From a checkpoint of a small mixture-of-experts model trained on Wikipedia.
Size: 13 layers, width 512, vocabulary 14290, 151M parameters.
Experts: 192 SwiGLU neurons an expert, a sigmoid router.
Training: 579M tokens, 4416 steps.
Below are experts of layer 7 (counted from 0) of a mixture-of-experts language model. Rows are named router (the router's row for the expert), down (a neuron's output weights, with its number) and show model dimensions 128-159. Each number is 200 + 40 x the weight over its row's rms, rounded and kept within 0 to 999.
After each expert's rows: "comes before" lists some tokens at least twice as common just after its tokens as in all text. This comes from a sample of Wikipedia text that the model never trained on. Tokens count by the router's weight.

# expert 4
router,164,245,241,135,188,183,229,194,135,206,229,132,157,212,282,228,173,212,259,290,146,193,167,226,234,125,112,134,215,159,157,222
down1,171,155,122,231,250,212,166,182,186,205,206,239,236,177,215,301,220,290,210,188,212,152,225,150,221,194,173,198,172,174,174,208
down2,185,270,181,179,189,203,232,192,238,213,289,215,118,172,273,194,176,193,147,130,200,164,153,205,193,154,183,152,225,127,189,233
down3,165,208,138,236,160,159,215,242,161,187,188,191,188,230,246,185,175,168,194,207,167,197,203,222,139,160,180,159,210,215,220,184
down4,222,230,218,274,190,110,213,274,181,286,236,165,183,190,251,191,224,146,202,226,244,235,154,270,183,154,291,293,213,180,135,204
down5,166,125,238,194,242,128,169,156,183,215,189,146,196,240,209,220,197,212,173,265,205,196,223,158,212,207,184,220,236,179,209,211
down6,232,191,198,263,192,232,133,192,146,207,139,212,234,221,214,177,139,232,187,171,226,237,180,203,196,165,245,211,185,212,221,242
down7,199,199,114,216,271,148,147,227,229,235,196,231,214,215,163,162,127,226,221,216,202,198,181,240,170,228,162,217,237,154,155,281
down8,255,132,238,228,172,208,233,176,211,188,173,225,207,176,237,229,206,165,182,202,198,207,173,264,151,221,266,205,144,80,218,184
down9,217,168,179,147,147,193,202,204,246,191,225,235,111,245,186,202,209,139,262,236,159,146,137,223,139,190,149,188,179,156,185,183
down10,184,161,226,216,169,177,220,186,172,196,250,201,189,151,177,200,148,167,229,227,282,160,204,184,180,208,197,157,258,211,238,141
down11,230,181,176,165,218,173,205,231,153,75,216,239,258,251,154,78,280,205,206,211,192,236,175,198,245,273,149,205,161,211,172,165
down12,145,247,256,262,200,215,182,182,218,187,233,238,149,200,209,183,191,233,175,165,256,185,214,176,290,205,121,170,215,171,164,247
down13,179,235,180,290,257,176,154,156,149,194,250,220,261,225,191,146,217,206,140,191,189,143,267,205,265,238,257,168,175,226,130,185
down14,190,170,231,183,181,167,151,217,229,224,215,134,243,292,171,295,180,154,243,232,200,198,263,208,234,210,157,166,238,168,175,184
down15,211,147,258,272,167,168,167,230,220,136,215,267,213,246,135,168,218,153,165,106,203,143,245,282,211,203,259,221,226,235,255,165
comes before: "\n", "\n\n", " MP", " USA", " ·", " JP"

# expert 2
router,267,213,259,213,190,193,240,273,240,155,265,154,175,153,226,223,190,156,241,194,157,226,272,216,206,175,133,167,208,139,200,180
down1,254,86,181,184,196,221,166,203,188,168,219,209,268,234,243,198,249,292,221,207,189,221,241,211,217,179,269,127,225,185,240,117
down2,140,206,215,220,220,233,204,169,221,208,178,275,191,177,214,251,202,170,198,180,220,151,230,259,166,197,220,153,137,200,188,227
down3,184,255,228,251,135,205,183,163,236,206,327,229,166,226,222,208,185,193,179,244,179,241,177,200,306,208,201,177,202,243,205,134
down4,253,218,160,194,240,166,185,124,189,185,187,221,176,192,269,203,162,173,190,212,197,176,183,177,197,127,180,246,198,210,219,222
down5,119,115,164,241,127,201,248,210,169,252,210,232,128,190,234,141,212,206,222,169,222,225,167,114,232,173,117,139,251,208,176,203
down6,264,226,203,226,186,151,176,186,157,231,226,241,181,207,152,243,229,122,204,245,201,196,193,194,169,186,214,199,207,156,276,197
down7,244,225,208,107,248,136,213,177,153,187,243,193,186,228,211,200,190,214,215,154,180,88,290,220,188,189,211,196,213,163,186,229
down8,247,270,211,227,155,142,198,251,111,230,217,132,176,158,190,271,128,259,236,241,265,184,229,189,194,228,233,266,180,209,137,221
down9,181,168,173,194,194,259,234,209,213,202,256,153,211,334,202,188,193,260,168,134,199,240,231,172,171,228,216,191,199,206,236,196
down10,243,222,211,179,161,218,239,229,150,180,194,145,157,153,151,218,196,180,222,177,249,163,155,119,172,243,271,172,224,166,194,233
down11,241,271,257,232,218,253,230,228,290,229,185,173,171,162,229,203,169,196,76,243,233,166,193,250,183,218,261,197,219,213,161,144
down12,203,208,184,142,149,185,151,148,163,237,199,291,185,271,195,302,216,173,214,166,180,165,194,204,180,181,218,227,212,196,199,142
down13,221,251,196,219,155,195,208,200,162,227,190,218,207,103,218,210,213,191,214,167,239,210,134,201,182,242,202,174,281,265,210,213
down14,220,189,181,220,188,183,180,230,200,175,125,259,209,185,217,104,195,282,214,232,167,153,220,224,212,291,195,241,197,152,180,201
down15,149,179,164,199,253,217,224,209,96,256,231,212,239,191,142,215,192,218,222,228,113,135,205,234,233,202,183,165,187,295,175,203
comes before: "0", "1", "2", "3", "4", "5"

# expert 10
router,148,172,140,206,232,203,214,155,171,140,176,133,148,250,248,235,204,210,252,186,126,75,254,248,233,121,222,164,208,164,222,218
down1,228,145,209,182,142,232,163,215,226,180,187,238,250,203,200,235,218,126,173,213,172,216,177,191,202,248,197,178,256,138,244,236
down2,173,215,181,175,123,134,222,214,244,252,125,229,174,276,152,292,151,205,197,223,191,228,199,102,213,268,174,206,207,242,219,202
down3,233,187,210,227,197,173,227,167,135,189,161,188,151,95,171,225,168,130,251,227,199,210,137,168,210,155,189,204,148,212,193,232
down4,206,218,202,217,153,157,222,232,228,176,179,182,130,171,209,210,224,225,264,162,210,275,219,202,212,170,216,164,230,160,278,260
down5,219,196,162,225,204,170,156,191,141,205,183,158,120,259,131,198,135,183,176,179,208,172,149,195,115,216,225,218,144,174,293,204
down6,122,229,202,89,271,271,258,183,170,253,261,186,160,197,173,226,259,99,196,116,207,186,181,228,225,198,215,274,230,194,253,213
down7,182,232,167,259,202,142,187,201,262,153,215,247,197,287,224,220,192,249,220,189,134,225,259,257,217,155,213,210,194,137,207,148
down8,236,167,184,210,181,187,208,263,223,190,201,266,250,163,119,200,229,219,144,176,243,211,180,196,222,194,251,194,260,156,122,195
down9,179,177,213,157,224,248,199,200,216,199,238,203,284,215,204,220,178,185,119,218,174,190,174,208,217,149,158,150,173,268,333,232
down10,177,233,209,183,259,180,160,235,145,254,229,214,224,209,284,159,150,194,177,188,237,248,232,120,198,203,167,147,170,174,145,247
down11,191,249,171,252,225,178,205,207,177,228,176,225,213,194,153,192,212,157,207,219,159,256,245,227,240,125,242,182,163,136,183,211
down12,282,272,158,191,199,224,227,265,182,149,257,203,188,152,194,215,256,208,175,227,115,172,187,200,209,194,150,205,176,285,99,244
down13,151,210,209,123,212,229,185,215,233,186,255,142,220,102,223,229,210,196,176,257,194,230,290,215,198,196,219,198,207,252,242,231
down14,184,162,171,199,185,204,196,173,208,164,239,173,154,203,167,264,169,194,243,195,259,92,220,259,176,177,219,261,234,188,212,189
down15,230,182,227,178,159,175,208,215,209,204,150,170,133,218,246,174,193,190,163,248,130,158,169,171,174,196,237,186,246,174,185,241
comes before: "| ", "-", "|", "The", "- ", "1"

# expert 16
router,205,201,203,167,268,195,196,197,250,181,179,176,163,204,274,178,138,125,152,210,215,145,242,222,127,197,161,140,226,106,241,214
down1,168,170,162,208,165,201,189,226,203,183,190,181,232,238,200,177,202,174,159,185,213,194,238,191,203,183,245,198,186,254,220,181
down2,204,205,301,248,186,199,238,245,196,195,202,243,211,201,193,166,199,253,158,214,238,160,231,176,163,258,173,210,341,183,146,213
down3,135,208,259,189,186,140,153,166,205,194,271,201,190,201,248,153,177,243,270,176,197,175,186,251,274,156,169,233,159,176,261,253
down4,213,287,223,259,123,281,215,259,132,241,290,222,176,187,228,175,247,212,209,204,183,186,193,234,172,261,183,239,252,258,229,235
down5,185,181,228,228,224,166,162,138,196,251,173,198,195,204,177,241,230,197,184,129,254,220,240,210,214,210,199,128,244,280,193,281
down6,188,132,210,188,282,193,172,147,217,281,139,142,208,226,161,223,248,176,172,203,181,274,249,226,206,226,240,251,166,198,231,252
down7,173,169,215,218,193,196,193,232,186,197,149,172,133,155,189,261,172,236,209,201,156,265,130,226,199,318,124,216,166,142,172,156
down8,227,194,192,247,162,200,234,186,110,260,161,204,184,201,228,181,195,184,207,242,247,253,203,195,164,199,156,210,165,144,196,235
down9,240,167,216,167,187,112,231,127,149,151,165,167,146,199,324,257,170,179,217,271,140,210,242,205,254,157,140,216,176,197,168,192
down10,186,273,158,226,171,140,152,179,159,198,179,171,182,227,114,235,221,235,172,204,173,221,131,283,201,179,178,245,185,166,165,253
down11,283,105,143,221,263,215,218,216,233,172,200,158,147,237,235,263,238,219,153,212,166,154,189,252,168,259,202,206,185,205,203,128
down12,241,172,263,245,205,234,222,160,236,212,183,154,169,201,131,130,217,245,199,138,197,225,150,218,230,230,197,250,158,160,209,129
down13,232,128,222,222,212,217,172,169,174,236,209,165,222,234,184,174,217,191,234,212,257,228,211,217,245,204,228,177,182,275,205,230
down14,221,192,236,176,202,217,203,228,193,250,296,202,143,167,238,181,212,173,158,225,219,223,208,273,234,176,138,145,203,250,187,214
down15,194,246,203,253,219,142,247,226,263,185,248,205,217,180,208,201,240,231,277,287,222,235,218,220,216,183,255,181,217,204,216,218
comes before: " | ", " |", ".", "; ", "\n", "–"

# expert 5
router,187,177,228,254,248,173,233,182,227,131,291,102,136,149,168,155,125,253,181,251,209,157,174,155,217,142,156,206,214,189,141,150
down0,120,221,195,175,323,188,220,170,195,221,230,208,204,230,240,137,160,206,200,207,264,219,209,150,218,191,195,265,232,220,99,184
down1,224,231,254,145,177,222,194,182,192,190,154,156,198,158,208,154,165,184,179,206,266,173,189,205,217,210,109,188,185,161,238,185
down2,220,199,244,137,119,241,183,200,268,112,211,194,239,242,243,235,142,199,220,234,219,198,209,191,158,170,214,273,217,195,334,140
down3,246,220,240,204,133,153,212,210,195,216,191,247,217,191,263,216,222,242,160,267,162,166,141,249,152,208,181,242,157,233,243,184
down4,182,224,205,211,227,141,214,158,268,152,144,216,275,202,233,204,171,137,200,184,179,218,216,223,165,171,200,136,151,207,238,174
down5,129,199,232,183,150,217,158,237,249,161,159,145,165,170,268,245,186,175,230,238,137,197,247,238,272,267,192,206,231,241,142,204
down6,235,230,233,162,180,187,189,248,197,208,290,141,205,163,213,235,225,168,178,209,154,137,197,153,210,107,184,190,199,236,170,165
down7,196,171,170,251,211,217,170,178,211,236,192,201,197,182,298,184,202,188,215,261,214,157,199,207,158,166,231,192,226,211,188,287
down8,231,239,247,184,148,179,169,226,143,297,209,162,198,194,198,197,189,186,214,211,179,213,108,219,213,259,246,238,174,250,167,191
down9,271,126,280,213,193,146,152,174,212,217,210,192,174,205,167,186,201,245,182,200,267,240,211,192,220,221,205,154,220,176,249,178
down10,298,199,185,228,262,213,183,211,200,193,266,196,225,256,204,203,187,257,210,165,253,202,231,191,235,259,229,229,199,155,233,181
down11,176,260,151,146,163,203,200,142,205,156,231,201,254,261,212,187,195,211,180,168,275,275,147,216,160,200,221,193,172,163,185,227
down12,239,136,186,172,225,194,182,185,165,250,265,127,213,205,178,210,227,207,248,224,199,189,132,155,234,113,288,172,152,174,166,232
down13,213,188,199,194,210,158,208,146,187,151,86,171,182,111,262,216,179,243,213,197,221,235,236,173,150,183,260,260,176,222,260,221
down14,213,164,236,140,205,210,207,219,167,240,251,211,203,208,266,134,193,140,251,202,253,211,159,171,164,186,206,200,190,171,261,200
comes before: "\n\n", " The", "\n", " He", " In ", " In"

# expert 26
router,93,162,206,174,239,188,269,256,194,171,141,136,191,222,231,147,209,156,189,211,123,185,203,220,225,167,201,163,180,142,210,198
down1,175,210,215,215,292,157,139,223,164,226,228,193,166,188,191,217,236,174,173,186,206,185,282,156,177,183,217,142,216,221,259,186
down2,122,142,181,195,185,185,224,178,244,165,215,194,189,246,195,272,208,202,256,133,226,215,190,238,200,121,226,165,222,255,186,203
down3,233,225,110,194,215,148,186,107,275,148,184,187,165,223,193,140,235,215,216,226,195,177,227,202,292,192,215,163,283,165,166,265
down4,192,238,224,219,162,176,230,220,147,202,243,200,174,225,194,250,237,166,179,169,142,172,220,157,294,144,180,255,248,189,183,193
down5,226,162,168,180,160,221,123,180,199,171,190,145,271,168,144,210,282,164,208,270,209,170,190,208,134,189,180,224,189,198,231,158
down6,220,111,208,207,183,212,246,243,150,215,222,178,163,226,194,194,232,185,154,147,179,222,138,152,218,313,221,290,187,190,211,314
down7,203,206,163,174,172,209,204,268,235,183,144,209,150,178,255,175,245,238,217,170,233,173,169,178,227,219,159,152,223,225,105,234
down8,179,272,166,173,184,129,204,174,183,246,146,282,141,172,200,175,125,233,114,226,193,161,146,264,256,182,227,174,164,233,242,232
down9,186,127,167,199,188,192,193,181,236,162,134,198,182,167,249,232,247,260,163,141,188,167,239,211,224,215,124,247,258,244,205,192
down10,206,142,153,217,222,171,167,211,217,182,193,152,166,190,87,196,290,217,170,211,181,157,157,244,224,242,211,192,259,190,94,237
down11,165,156,166,181,240,191,173,162,144,273,177,234,225,125,229,227,238,238,266,252,202,171,252,236,177,167,230,240,185,201,241,155
down12,203,251,186,132,201,164,195,243,221,209,210,200,221,169,260,212,144,196,181,217,230,211,254,133,157,179,237,246,219,167,196,228
down13,194,210,190,160,163,198,279,185,201,99,217,135,177,189,130,199,186,138,207,288,201,185,161,122,240,203,258,203,168,129,185,152
down14,106,208,258,288,221,158,164,204,222,160,259,178,230,248,203,229,195,232,170,191,187,192,170,168,225,158,209,159,155,288,162,202
down15,175,201,248,279,248,225,254,217,220,166,175,239,178,230,178,148,149,213,230,201,246,249,224,195,191,214,140,199,262,263,191,222
comes before: " | ", ".", ", ", "–", ",", "2"